config.toml
d_model = 160
train_tokens = 429800000
dataset = "wikipedia_en"
Below are experts of layer 2 (counted from 0) of a mixture-of-experts language model. Rows are named router (the router's row for the expert), gate (a neuron's input weights, with its number), up (a neuron's input weights, with its number), down (a neuron's output weights, with its number) and show model dimensions 0-159. Each number is 128 + 24 x the weight over its row's rms, rounded and kept within 0 to 255. Numbers have three digits each.
Before each expert's rows: "comes before" lists some tokens at least twice as common just after its tokens as in all text; "comes after" lists some tokens at least twice as common just before its tokens as in all text. This comes from a sample of Wikipedia text that the model never trained on. Tokens count by the router's weight.

# expert 3
comes before: "=", "\n\n", "\n", " The", "The", " In"
comes after: "=", "\n\n", ".", " =", ")", "\""
router:144136131133171115097158103112102163051095137110119124158107088128112109115111123150142090114131119140142113134108117095118116140152134123158112131113132106171122165128075137166117122136111137182150109116116165114140130129147110165114091111171097140092150136125143111133127106128166170152093182140161097095118149150140149156102105118152183093095116128142135153100102149143156124099184143130165119099127112127123110149122130147140106143153121124126132173097082155122154142128160151
gate25:106173194166136117112126117136128096173166153129120110139147165127137092127113120118138151142117141126158162069131114105154093148134108107171154126168099120115112137103134133167178110138102168104128141149101139107130146117149115123163126129185135105126142084133130106079118120127143128110133141099120133124162113124139110108103136112119072167139116126131129168139116143126155093157114164106098117163131114110108091135140142117134083105094097090139119138167100086114128159147178109
up25:129114131174110128106133089118112128140079126140129168146090139165108102168151142137120101171137103125109151141129142159141134143116150104119099123118135153135154160077178105116110127092177089163120115097123119155162116122119134126112141150139129170129151122101113121151089107113134175137143121086086120148082139101127088146089115171153146120100159118093089134152129134177173138109171126125156115137130122104119125132119139166152123110123084128064169118139136142130125154102145136
down25:134164082150134110112113150128110120141100164121119122101132153116137131118113159143123142089077127182148099129119098114134157128097164109133121140129143120123105147174137164160152154110106131115132146170132146131172150161124165140096139095101123095095184142092094099114100139109121164120098117116118122142135189111149161143093135084123164130108087152132140134125145094112139133156120123136108158145149170106134113156123119209127120120156117089128097095141147131151116088137135111
gate26:165112113089133134128111091152150099153130123176144137124111121145118090158116154160180112130165112137139109136141167118084109151140129147128139099078142122126149112151095126090151145126099098131155106137093122125162157098109099099126113152151116146134137112147141138143138095095110112124115120164130083154151143145118136182109121137083113092182130106122115123169103142082151134147190115115108126112121124129116106102128097161124170163148077122139169140119111122124139125134076173
up26:103071177127151117135116134128123126108167109122115152125124112120148084119084155159130131153158096178135105141139132126156125106131097120112102118115136125097069152123109131137080147156153142115137103150081115116156144139179147103190123146123105111124176119072097138127146158148098141113150110140142136149128133091167110139134125078092126141141110133156112131128119144132176123121155161128098114131149114123159143130124066149127127138136092105175117144153107118133182097123120154
down26:120139151154106173166163125094052119110109105121157170160109114144148150153122108133123172082119117133096091104149124145157168152150112100104156123130125128129124152142124115138115095131146140126102121142115126127093143145144092141117150112154096095130120109097154108162118106142163137144155163171135139133160160137164110092128126097166160122128098124120143116123113093140113102083132167132092133136079173152102146125079161108091156086156125133114099104134167125117145124129119106
gate27:146142149149131146126172100141139148156166135072109138118117132078131137132140188161112086096142147156125099114143114132125122068156140116110142122153122106136120134121077136093128166157094156198163143123143114124117164150163120103110133100193181091118109148105157107133118147124118118132139133128151135131147136093094123084090135112103147138097144151123126125157100143109152126133121135110118137103108094166139122128097116112170092164090119150157128103122149092118117134149118127
up27:134151138081131124125155113133096093172169170104097160098101120127151113160141102137095083142146146148122116087161139112129117145116119114118146141105142112145150135147133129122100177080110111152156124108109109142115138151163089062133141070158178132099116166114113083095129142149123129164148112135140091102147127102098142097085108127145137121105135126153108127166092134102106120141143129126128125115115158132148140191130097160150121135115155107104154108149161136134158157134117166
down27:113082142155121128085137106164117094127137126113107106120151128127143103141162125131124115114129158159128109111129117096154116155129099134157212147131115119169148093123114156124153164112104115141111121142111146121185124148112101124092135111124154119085138133086137106112222141158125126141120139084132110108109125125077109151100106108142131114098169098136124184150124115138133109137077167124142130118140125092118151151153108142147103192100126142130149138104136102134115148097128130
gate28:159124087128134133116099118092199085072143161150140140120158118150124168137114121166137083146121066128168132116119172104097114138136152167127118112130104095119129106148130147112128130105126118125123101116178168118112117170134114174178113096138135110101109120112130154154115105133109109112122150143128117156110139141107125173111133114116087130170158134153146128116173110146130105123123068170115144122125143190127131117164133111106125137144101097102156101108127128115141114126100158
up28:107091129094129151101166143153123135135162167165156123153127139138123138101122135157085147118089127103094136114141140140140134118146141129129140158139159118163116129150108154117124125161136106110118102122140133113121124107172137118073170190124087126171111121112100153144170122074096158159158116126139125097132123101156114122105118113077132091108143124122115100174109134135179146106108152086118151125125158120159112103112098157090136151119141099179123095110122087164095131101140096
down28:132131133118139122137095117145161130124140149121139100097115151151120089157157117158118145116135100156143130143165166128105107124106104123144097135187137094189168136154080137109168115111148119108137153123080135139110176133155151115124132129113106114141106130093092140104140119120162091098129112129105129148110142151136145117106150133139167147141122074134143052178116095133121185127141122103072102154111157127081138135109120157119099133134126162117111091104137144119155142170109122
gate29:133162162098109117091096108123094140097150118156116159106090102134101094140104101085146132120105122129129121127139158152145151117146104176106134147123090170125132129123139130143133146101109122142104156101135159159118125141095112160155127120143145120148103122122102187100131097125132153154149116136146123153152086118166128158107142138080112105094160139139119144137132154129125117112102067097177103117129142109096172160148161171185083103118106124140151165102110118111135173124162115
up29:100114114116143146152109141123102137122132143131096169114127048099144092107082123154119167095092127147139124153158117155154125114119131135118146103119130140168123151067158109147126141133122124137130108090125157150136096163121164123110111158120167141113118118087093147141144163128098129101087167143124134158121157100167098137090158165144145189111174159106097133114131143122123138116104105120140104144129131121080139128159127111151101122174121146125097137164155083142112132086121131
down29:122131143150145101119093084094136110092129132152115104087144093154092132144162143093161111128107154138135164122140128153120092144162146123160119122098134077127154094157101117145158114128139128169159148074122146094086133152138117106142117103187132103119104110141119162108168117123073164143170172170156133127090121169123138121128111129115138122136179116108145130108089120105133117119173135123120105132136135149137117106126160130105138072128086120119130150124108132158167106093109129
gate30:155172152085156134159165103123130123099105149119126153165156126164128116145134131189149130063121143117121151087100136176124142115163124107147123120164145125160118127133126095118104113110118186133120138122100097073159162143094081131145111167147123130121149143093087101157097128141114169148110104092101122142150126098120119137137129108094093096120144138122116152134125148131146126121145092097122093118179132186132160134127139121145116130123159093093114126139124095158122149125137162
up30:115091143120105084115072131131140154164116156129114142120139086087160150127137143084096107187144164123145132144102157114147164116131153082114106144119132134112145126164174151163163134143156153121142104082133136114072062110105127162145143143102122148124170140103113162156100095096110137165132143143127075110138104114144124125148103155132131147117115107130120138123102128149100156094114109121171134116097132144108166131153153134114101146116132147129148113124130150103165110075136137
down30:142129127104136045099132151146141136151135124151081130125102123095156143069107126143093140196143147122094113150162099130159144083143112104082113177126086136155157127157140129097131150164144108105145141131151105122152169137116144115153137096134086133141112137144109102103154097154157122095104156143160172102176123104138097095145150123120113111134123091128092099143111134146093115101095132163155128162134114122128117133166138161114110113132120149124137104140120140149119155130150124
gate31:097097196110112137088090118119095126092128140111159159104088165125121143100115137141104128117141114147114175149099107115141140139118128143102115159159132128131159129105084115150124126087116154143133135138118120140124113139152144118154162126163147143101090156101159122112091136146097118112096177136139154120113101095143141194185156119086167138151077106127143158131115137136118147149089129148135122091108156122116092160123111145113109108113110138155135112136150149170149095085103153
up31:118071090133128146135132096100154163146160128140171133125126136117166119166141107124112090127121080116111132086134123132160127115105145150112124118122159091118131095139090159093166145149157105151149145141143167141097117156131093104151130141166117144079125174092097114112144129147156118111164126134141080097169083133140141158141122126101138133113112134127171158120122136163068154127159148094141136118151148141113136075140073126092110124119154134109144097130101123126140166134155108
down31:111101130135091117141122071151144146119138108117121166124138112158129130092111133099117149093091177132164149143149107134091129135154119087116148169157118095151105071153110114145145108147113115156186091133131136165095158116122140108117121140131110145094139115182143127136144132170131128133114167149105159191161165129088114145096139111126097117139082115116150101175124105135145145135114129138128120134125127166124109109089130166131125157090145142115116111093147192134140095133119120
gate32:198147141103099170104132131177100154142140142156141131142122141149104160105123112120172107139136134105120149137087114114104182138095138087119118130077111122147117121108166144141129119147095117113106118116147130118147144140118144103128119100130114117134125128153133103102150116156090146117153136139111108088123107114147135145119168144153124057103145117123130145120120119149081165166128103123136152139090135088134131122178149108166138120159105151118142150117115148189081085076150085
up32:124133159136171100102162092118146118126109110182150119142149114127173166113112108112115127141153124151155144126148160110101136139128118124102101133118134134099179128179138120138134133083134158152127165129100122100135060099155117152168076138136127111107127120152155150125071131123134132133128123124152127183128083128126102112159117097093165132146145126115088111110093151154118107132105158133117138100157124136111177135153139166093144113068148146135111099114118122097133091175140142
down32:115122094097090125113135131161146102130135112135167150183105162142164078162158124151072114127131109150131148157136093151138125123108095159098181120118121125106134132141113113121133110130124079142161122131119097132178110088090149162107159120148119150162138144130123080152154083106104127121127085127084123145102152133194134104105160124103109139128149137136121165150158137084133139136123114150139134127118113093121104134133083123141122109188119090161148126144144112090122138124127113
gate33:158192129143094140154156170147144134124113102139146144142117138168144122140134123115167119136116099132183150132106122108147110091155111105162125112120122134152101111122165160153105142107112122115141099137128141120171122150143149120104131129114082060079154131117158086113129131095079117100108084103115125174102156101121121115135129118110171124108114158151148110126164138165138126165134090154108145119144152128100118111087101117195143098161124103125126117133152112093139146146103101
up33:053125145158153158090178128117086106152167097108121161122143127117103160126137129115122098081135091106138143167117116152160160168130161142134172130147127138161127134122125124112173105138131130152128166088148132117117116112143182092093121094134153135125102137121141149137122088123146095081154159130160095131132096098103148133112137139147135146113152084112143140117135118144116129101148086104105105134127093113134152130158117093134119161115135158147149161101107168124071118108108119
down33:107154154150118131116164166152136158199115080130109098156094094132118098102107117102110118109102135142103104163132140075103109090133122164152104158133129128129174114083092161184073140104093131131141146142100144080143131121158145152160128129133157125160110151155120134085118136120114070109153119097156101131182143147137129106129142124122106139151098114120120148122159152115094123161143114139125150183109146122095139105134152138150152113118120157134127153129104148143134142114128126

# expert 1
comes before: " |", ".", ":", "–", ";", "%"
comes after: " |", "|", "-", " (", ";", ":"
router:145124128139146166140113098153125122120117075119145132130162133182115125180118130111114169118084118095109104168114137135111114135156178141113136099191165126099108141120099150167156175097102121122117120141086130109110130163132086136125107104116133125151134116146089064152101123100129111130110151147130104146098131143117140120083106149131140150175126143160122153146097112107096158147155159107115155138131149107161120108182127122146135136129107135124147109145130147107098105198131100
gate13:166151085120116113121177122150140141123128134133106092104162102144145088133119096095115150106157078184107151110123183120107112125122135125129145109167115155137090092087124158102165140118100149108124117151141101164111133143160146118146135159124130160129093159141140151153124143107120136103145117117135117100119133152133176111114144137109110146140151157139112168103145190159078092112120141147145128114084085145120088150162114082152123091129100108107089145138113157100129135121107126
up13:102146141142116128119131140163094149125121097141138121123146120177150124124117160123147153092117113152105123094160153102105082096086145096121118100168131169147119124127108145107128126108104141095161103169131119122130123125118169143146126132119086136148118119093148125134136162169128144090103140130110152137150102114112156134127163129100144132159097154144116169122181170110113052135070134149142171111132078140095082160154129116164091100134104126130121147136117160084108140148140149
down13:154169188156112137124140088144179078134163126112137089073162110118117168132131153118103087123145068180144121125146137117129118116154117105128106162105115143126110112093084137112151144160124114094128115098126131104158130113160147147109134101106148120092175132139099138149125168149128101137164141129133121131113115139111152109135131133137123127127107101172138142098147143126107139117115127126137112083137146095151103122164147159109137138145113150138137085181182115068117125163108115
gate14:152123132126133072088142098129141098147175131122130155104139133113138085101125100143116134126157108123090107124142149080116151138130153111140115145097204163108136116120113138138132079123087158110095129107138128123158140111132162117123123162097116153133128137141128099097149147146186130093175143143172116166120099103122143125116134147140143094139126128168160107089117105079149161131143141141096146148108139170106098080154096119095149143117137128105132132190109101166137127137142133
up14:132118123126158138170103145108119106130108121102120109145125155168134150163146170131151108108098123112149120139161139139148127152164117167125152121141104134110142126171124162072106205123143119159096124108141115151125146112118120107149100102169094140147122103123105175129118077118076129138109142119122189081167153136105113156112138120098129090132112156114133105165132128163116086107124112125154111124148098101122143150079153130155106088126090109123131140096140162113117140089150105
down14:116109128093149166107147127123123159131124163200142123125115125118094134128162121102094129150119118125095148126121125147118123096125147120120117135121105166124156138137121133140117150128157090114147134132171089109126117145108150110127101104118134141100134113148164175146099123113106120085138152101108150111137133130089128168144102171148087173123158131080123145141122176137116139077090162100129201108165130071106104154151108111111100169151140110130117106148098080103102154118146138
gate15:141110191127134130154092158142114122167135136112136184151113114127115166114152105124088128152118137152096169112106130142126121147114078118135115146134115164128131099135180103168117141158153125129123131165119144123160092135111128120107172143115159119139116119151110126156126135122154139142111115145075173158147135078126102136162154152122083149128107109101093153142157114123139093170109158114126148134111102128091148137069130110115140117109173061101129067104131108126117117119132123
up15:132097086154163118111177156103156146146146124116143126081116119093142104144131075135141120139153115106124101142140090121103090111135141181157082151167062148059143133096140110107132136158112148140145129123126137164131126116143138118183105146107145119139166070116113110117124151109123159117182138109154130126148111140117169168069121153140126136143136111151120119136143106141125113149134150127101112112139125145131099147115099134148112094125111153184160144110107097116114154113103126
down15:123139164140117067111113099136179149150100105089111112159131132087126165099095159146106143101107146144168098154175095135115092142117121112107169144145096083145135141101105130138142141149139130095124127115113096120137141117114158137127160122108112117110092129143114108128094153150149095110121152159147129146097118127143109093159086107138125118148092067095132066143174133131143117154080118120094101126164135114132127112106111104146098100140096140122127089139161130098131141135172129
gate16:112124124146151120108108114138105114119153143126071127134091116149120098122124121146129144130145141146106106138157116100137100154194122100113135130106097091097104121140143110152171140103171180111128121126162186157115171117126157143088132155121119170134112142125127133139088081141125131157135079114146121125147142123127143116099130090164175151111130145152145135175167115113122145094153148187073125138114103109120105116100117102164134167100125145127110089106151138127068113130131135
up16:118172174149064102115109162152149140131128103122111100128153176086087097115135139112101142076118139092140126132107123092130142137182119143145114122166160126132097140149131092129098175133149131091089113134122113122118141140112113149084118124147123134136158138136158094104179116111123171148133143152151122136122129141169125122144109135153129143094142121122132106174123106136120114124113120163098132151104082117119088098155138100183088110131122159115115153116148129147094139162190124
down16:127124146141101133154075141154118149138082140102139133133106120128136146130091158149134142151142115132141168144168120124124064178138121119140154119092112101124171082119181097187113148141130133111121116132142112148143147134125137185115120091123085139117120128138077128131136114131138150133140070131139140133131139085086185120098138112147143104146126124117126137156130073114145110148153126130086124121104067113122127143142118146146163152108107114139166067104135142152114124134096166
gate17:102137138150121165108100141122169119092127133127111113099165142157154147143161138128151112120176092128132094144112135122133130161156094165137135132134127109114127083141175151168137138116138149151088100157098114122137100181112104145107152145067117068120146112116190147103085142090142161162128121163159126141119122156096097120133140132123108085115090088108126157156115118133147098152119139136143096152125157140105145079151131118150102122131131095114144144127139146093097122123094162
up17:127132119139133109111104150156151087131100144135136114118087127192112159108170126130129111124153090140154110103121083113171136109167115147134143137122129133126141153121127140150148152119150129192128125137090105163151098150121114161084147107106116153106102125101149157105111174112110122102144094155141118126129141121123115123141106144159134170136102102140125146135096160152138131127079100157132126116098180104144160092150118103158056130142136116157154137098063127121139101094090143
down17:159126135118145170140113124125149110163104135131091129108118112155151147140113108181119160099126110114126118129167108096083123153131135106099187141128152149109156144125112115154131108153114122162126166112091132117120083168128130101118172145120170069101106131081175114135115132138131168128112153110121098128118108160153128123107123130123149105130139077169146131133119109202113130138086148135159096144130112149113123111140148132122095152136166117166159110077101123149085113097116144
gate18:140129164133149095138151087163129107135136108104123117133135114142125156154130129112102106162084121133105095089146129170149101147133142140127134194114109121108154095135089095159121146107128099132115109178134141144114154147153107111129108181112089146118147148107084123130133122156119162073129152163096148130142145134114077151092103164119086161095170128169126111117124140102083136095119131134102161142141102139096117157106157117101137157113123156161147130133141143105104159170141096
up18:149133103123116149122152129193168127136108129131108115105151121143098140149123107128129140103092134133116141089138116155116116123132184118127104189145118146096152090133084172173144139111101141143118073132143160138127120162083099154132173127119099141117145148140100118158107093121125166140130134126065135090152120112147119140121151143158117129126134115179124102147141153153147132114144127102098129098116141099094155138084198154116117098133132132119176117113118144098082129097152115
down18:115164131162144135125073156167148149137087137156059123143097144156134137135111114144147122170149065102144154142153162180117115138144144122131110105141130123102142086116103120080150120142161127094142112102139142108138103107122142140121174116094138100134152135129135172154161142073114113192136161113114177096111123108101143094139144097142126143129135117124138096106129178123139111138084135112107151133130138144140124108130123130076152095115096105164136115132147136128110111140161154
gate19:097096141175127143149091122138125151131083111150107099154109154106142130127149114123170124158132153092115142099158103131134106167080155189134113146112138087089182099134121112140109160117173120128108107121107150130110108161124122156190149121197134103159124134110138132154096114128115103139141140119111107160130137120126113136094102118118153121120108134100165143166110148080127145123081153155142113159090117114145127119144125116113146103148140119114132093121190122100139167105101142
up19:200103135130116128114146122138109090097135137091109145134119125138128127111151099138125111101132100141122111158106155151112142093154109120056144120129137126128122157110091146125128125101121160124105174117108158145108146129097130098123123112081119096137123129095155073121141143100121168150144116107110115115146140124100129116173184131134131170120146157153109175121146101190131140123129135100150159125162196101084124159115144093158132142134114103160092162153107126145100118123160125
down19:127132120166149120104120159097127162112135158127129129118169153160091189122095147097094118170126099153100096124122140138117082117127133126123167123123121116135132142090145127113113096116124142113073148129080132161089112124114142110104136142112091115153107137100108133109173148131120149123156151081147139109111103105124102170151152092087116155147099113103115098145104110127175114119086162109125137134167156118086116141112140138138132167115147073172105154118115146114122169127176125
gate20:173154127146128093134101129115158120088144100121152160107144147129148117106124161117097142101105074131080148161121121153145113166136131176123123078114195092114141094171144148156104149120149129134124151140134113141148095132108097128142096103165125122121109089131119127129142121115107069092137131159143153157111139126122105131139126074133123119123117129137126097130135114137159193145137121121157149072084157127140104107101124136176109115160159178107110136105118167146116124129142144
up20:152150139164127133164093097109159115119135098115166161099105164143112177110082100103164133112085104118140174140149124125159106132123122172118143100108119131100128104142147112127118105110150126124124156117118077153166112091175119125174100138170159154108113130125127130150160120111116092100117139154141114126105172143145110128107159100123136098124143138119068105112170134148163103131112145113149113118137121133148100116088136115169107112119109184128126090107183170121125130122151150
down20:120147121115110168116097174145121144167130113136140098156172111139157107151178088117101163108120105102092103155131128088168154124083130148106093133126118173099136103108141125101132135151117127131095113159136096154102142093093128134091113098140155091167116141190120098185152101156127123097135118133110123148121138117142131162079102162128156093131119137157136137136106118102090150112176107128131144113158144109159086148118101122105103119124103133122148144159103117163130146147128137
gate21:106142116085122113126130102108117111124131123153128183103153138164095115122108115122151097113133149155138089185108138093143133116106093092132093133120166139156136136104103146140172160155103128097149127111105127112190127116164142069123132140120124148156163138105135120153084122146112144104164147144100165121134127118139139113085126140099124169110147130119153139115136120071125163110124150093113190112177120132089128131122146119122132079105127132126135106150170166155158098136093149
up21:121149152072119135117109121113115059129130158137121167113156156129125131124134115121104108085183141126141103168154141133163180148081141097136129156106146108126128138113134171128159106147135148106159118090112102143172131081137167085144087150101137077112153138105125118126123115131120066107141132175106137137160118119129123096093148136127130160125124132105115149117118108099106139113112116082117184092166146162120119148081148158107134095117120118126115122139145142143151139143158142
down21:151183165094122142136130125116157128124134139122118122150113158129112123074158145168127080136137123117152149138106158151114130105135115078148160116139128112116107164106092134159135122145169123120160163160161162139134149103105159178137148112127128105118122149114126123132137106112126113097104146113099141155161132105125141102124131122083105096147109151095108065123103100182146129137080159119088179109163123140157108154117144114067161126140140160120126138137131083097132137144116082

# expert 5
comes before: "|", "-", "  ", "\n", " 0", " 1"
comes after: "\n", "  ", ")", "-", " 0", "%"
router:118148114111176057087105127138143147137136124083116179149089103117131145093139141134102124149114157135136115127127102112124117128152094155124090127149141118115165152140093184111111172103100198089159168135106132110136168128133132094124133129085120125134148141103114153137145137163131152157095122153128144106170094121110128119123138135115146111165112130160160096125138102109142108108184140152128147120115136130130135125127132104104119133110152101077118162151143160098136175089140096
gate25:121115131123162109140120175144139155075133139170122146173116115145114057148106126153112157126128132131112088122050114164125153089117103104126174091182125121114143129157137057149126097142109135125128171083141105131147129154161113114154142138115117192135112115118110135115158148123103102123121136139120128125107133119194146112124108116148158121121156123137131117108108144144128139142119123163125134135134141115076139145139148098179124094140110102138132145139077142106113124145123093
up25:170098121152122128120138145126101141123102141144104146123112134154104113103133126111112121118086138188127122141148058099142112158124098147105098125122125116171107154135137116123144132129121115119146136125148110156156148159166182122107126131115146143112065100095127114152149135140131132149178123111093150142146128148093121140124083103162141172167129124145137066162145100091114074128164145115124137180069130110151164077109110136119116148105143093124145137138123130154106134122118088
down25:108158176126116132073145095102132162139104131103140127105116119144158142135112159090084137161105166155092093124160142111127125150114143130120128130152146142111128134138127187110108122146184133125130108105154149139109151101094159120136153094114106135132151151124145100123121171093103101157144170150123103042144183102124106133155145141154097182122077108147115119130123115117146138141127099125118127132108110118102140121160135133105164095138122085139136128164127124103085120128114168
gate26:121132090156126096118145133139135151157160132136098088118122123109136094152144090136124085119134136188105142097098141134106166116089099069095139172139114109170132131105129100132164143158171145121114161145126144150081157135168120098143141149174181128151144160123119133124157135119123138127124122120143128107148146105091105143134171084146164131094098111096102167133097135120094092143141137123137149071132069150130105134136104121160109136099152119096136131111137149094135117134124119
up26:123110120152122191092157102116165129143151138136123111138124130080120152116159117117097108124115117169115157103135128112147118119093105113126099134125120120134105125113116133098137117128114100116098124142119139142143168113134159138163108121170155100112185128140135102130236144151128128147107105085118148113144135121137129097134167115147149179108083154108116145098142152124103161108158138131120117104110085166116066120177097100120131133109090122111143147160104112108151125133092127
down26:119108151115170129100120123151152084070100148128112109146137079117126120120136109081092129113150134165157124144144117134134136141112126148133216135113140149158129136126144142102110140124133118144157114137139091113156092108117145099103114117129100141114159152117147119116204144158130133112128149130161107117127122124086134131111071123154133125107165127122112114134089131143149147150120158102148121109136170133107126109083109138101118234104127122125123115133148102159136111098138091
gate27:129153139142129132138171136107111124148133230112110122128111137095119106146144121076107112159097090129138144146156078137137115101114130108125149164092116064135154139103152113113130147105116099126096099134116114133112134168145136147109098108180133096134111109102146090094202106112148127131155120138084116136107148138152132098115145150131136134109132183145109127122122142143133092134145120140157128155132136116114145155174143096131151106143106129084175147127144087151141131122104112
up27:124128131096099147157153121099102154069117099143128140124168079166147150106144103122130131122130118120120142136121176119132144168162168132162149158107130106146138092130132113112087103127141135076153119114127125113136112130106139145110099137142111150152105117168114140152180133109135136126090130095151144146153123103087092152111133143144157130128077122101125122143121151123104172115154101142079147128157104123173167087105071122152089109081120192116121133088128136140128148110137135
down27:158124166112167111134157099092129137109129145121111111150146096132140134094162163104164118119135123129117148120083172104150115156144134107143152169111159138136127085123175159100074140107125090180168122098148123109146146111114106144115127143117113104130124161104122126155102153133089134106155156079125112139133139144114122148138117138079107156135187098150097120136150150124138148106120121083132099096113137108115089128123116131108089135131144138174120182143090138141123171099180110
gate28:127185166111162156141115137118153138115122149160114120135054158146146133146133111128117131130159125144138091116173117126086159146095100097141114108138150120129157112089126099098127101141115120103118113123128121123127096096099135148152111126142147099138154152108134126143127107094136143101116119139129196099116132119130084107128111116156168101166130176079155118143132120139098145154115113150161159142104134089115090091093117124102169137158141098146184152176133126167142100123158112
up28:147149156070138154089097123124121152126094143134100119151090143147155143160125108117116112107144108138150102110136149144148172114117127106081133159094132111124123126148106140155092119168058105118068107157135128113115100149129126097162164145155193123130137192140141131123104115109116161091123113139153164121079150114164112088096138110132116135142144151152123130133114155114145159124121120111097148141098117131114109131101165129099138101163107104153155118129150094128159156162144146
down28:142154171121126133135163151160110120082133174134104113137111125125156140154072072104139124154132168129129094106133101142141125134149096139124116137179133095144110146153131131121155113138137119102127073132147103134137108089077103104101133126101101141133150148141127155113105118143148144141062119115130174106143161112128080099198147122137117105127161136131153137132099123136157163139114129150108153157133151119147105092122163109116128099093106109146162155151164094162109116106145094
gate29:175119110142153110084137110130134134137177143166136150120128146174153103120137117147098087116147104132140114114125129118147108131133122134119110130127150166158107104071115126132141120113100129110171119157083111190163098132145124113141126128124130099128158150125150119110148085113087125129160170085095165120110065112150091195090123129132107126092141104121140149188166130155152119123096152085126119148132114093087153133122121153134144111143129110135112150128117125106103135123091161
up29:146137128149117133084132102136147162147142154170103172129180131150118103095164139148119129095123134116118096134127104079137123144120139115116131120141137186134142071085103124150114116113103104118174107129099123164159112120121106122144146110143172106138169140146184111171181106117092092094141164110125132128116118130140147148110121127125105113120098108104147144179122100170148120124082133056151106157159131121103109136121128126126139096121135106122110127138122086119129166144108168
down29:092090142126113131137099128141147159155127148132112117101127122102117168132167130139161124148121158164148099125098143110106079178113101118107147139120132113145116147164072180121126132114128116103175105138166115119138099107137170181120160150089139157158118101111149086104143150126150149118118122122124180165094107123150100092111135123098133129125074136096118062098128128131144132137141114156121173123127100155114128098113134166152142110151133127085105109158144086136106109157139135
gate30:068121098131143141098125106173143158163155132134114160100118113119144105128103148154084110101106101118087129119137150145153127116166148068163136138120126103126179130094100108110116126111147151112115131142169132123129101121132116095096167110135125132150112125091092102121067123116133135158120169142113126105163159118093087109145120167098149158127137134173148139139177143095120160144125127124172140124112133132136187165130149114152104122184091130144134117118096123133123121116144170
up30:112128148118134107119115097129118075139128165130156152152106105107089134126089131162104120116127137099111082127137101094161112142175166083153135135142114100129139128093126114132152102112136110099128119123188135128135107127124107138126138093134113168140113123154100109173137108129154138123162161150125145104153164116125105143100135173090157141127107147142138158126143167071111123124083129152137116126108152109155090163132181117115088137140100160155161113130075139176113114095158167
down30:104143182124128082122120163096160155120134104127125122130129098091140138130168106138146108146120153184150119088115106139155101101146089178110132148122129140159097139136083169117143098117135110172106111160152140115123148144126144127110139135147112127092195128122145097128234084126145096158078153120141134102103145089136145095152111101118102103134104121139129159102140137136098130116137146086161107134135127125117138133118096156102146138122136127118119107149104136101146120125133150
gate31:113165137141095111122148115106140138110134110141129165111144125145158082102122149120134146104142082084163122159088140119109105129131144088131180112085132086123124156120111114130135129116105150124174108119091116087088108137110158164147126132142133135121105113105109120119131110151115136126113123078173075159110066133178126099057162132144154158122137101128149122125134131131120164138165144108127123122161109142161155142138132124126145109139154194147137172141135121145149108142173110
up31:139087099110169140149103152168122104132099105101143140128155131136105155158129108145099170137135126163121117114179138136172164129147139150196130119107138157123118092155156150165125123166159133110124165124147154148138087132075085121124145116095103113114120113160130148125103142144116074145172163148130105086150146132094110136174096133109097107143159121122082113129113121124118101111125129154108107114138128076066154128117120171118119124117121107125098150129122120116149146105093142
down31:117117125121152158152114132108134089118116126134140095113129131121161108129123122137087085109101129138094138124111095125068128124108157154116118123156163157120128147167160130109131135127103088085144129144115123171146130099129112131167131085119108159125136147092160120143077139118136124116153151129192087075159128091120086121091102124125143137131160124161115100115135199194150164142104113123120139100111142147139149102121143140129149092149128148120122095118129112133097136177163166
gate32:190188143121122121120107158107104135134130135091120099155087147098132128095150140105095065132136151118147108153118106103151074130159144135150152115176152102162092125122102125129123131134137062113105154141136128111103119100116142125135176128133174106131147131086122092168122114141101128156144164131133124099142138160120177174162160133089120134113124136101155149123108146169112130118103114104148128150148097154117138097139130119126122130181106108128109124157139108147156139105117087
up32:139084095129153149121116132100148176127145126107109155117121129095130076134084098112097121129172155157131103105142114160162106123126159119086105144126132123132142143148159121121138088138139141160121127134167102150144158144189126121129127131126110124137164155139130120155129131140134118116077141108119144161124133083168122100111078140133081096165071117125131128098144159110139126121112145128128142136041110171141079147161113131142131130125122150146115161106127163109081119095159141
down32:112127106102142149134137151149106094111090137096179128128134141131112096121144136170146151086109129160087102135182120131102122127141108188126157081141148161164118107135119172122130122143130119124074104152058107144139137123135120133152092140125130149139127127123140102153088118088140112125148123127133082112137114134177160095123133108133148173114181092120127088170142106149099085129122095117140112135119165102095139116122142100169114144126120152140150116140134100123185152132106132
gate33:071157108133127167085106120091083135137127116137144120091154108141160125096148178172134123130154090170083133145148146175121142133121152145151133105108109093174137100145137119152115129133132177121126123109132134100141116117101142081137097147128084116133072130088094134133130088092111137154117157143115097077116129078137159113185152155114117115154145144154123143137099145134120147097139118139143156142131133119089129118148118157134114141177170125128125129149139127115087147107139108
up33:088095144164136155117127096127105151135087134155163103133118100158124139093142144161121124160129100142109122167168151150138110156113121119133110093108117123190103098117160102142112137080129138151126136088099159134148131103123110107125071107143119099133122121080160129145144116113118131105122122119132109153148100095156139087171136162147138112145142143116125124142111155120090150110123079145157143158151110172055175136143121147138109129126151107135096164175155136160103140105159123
down33:078110159111150131089174148127134135128063133135122150144168126095161144107103124183092139110100124152140134127116105145115131097120121126167101133110177104152127121105134153175111136121143126125103161123146139127185162121122093152144078123078094116111147158126112104162137129098130178131112156114150111121113133102107126103135094117107124154152148107115145130113161128119172142141085150160139138182150133123096127135125108110102105107149118157124094147165088174163107139128127136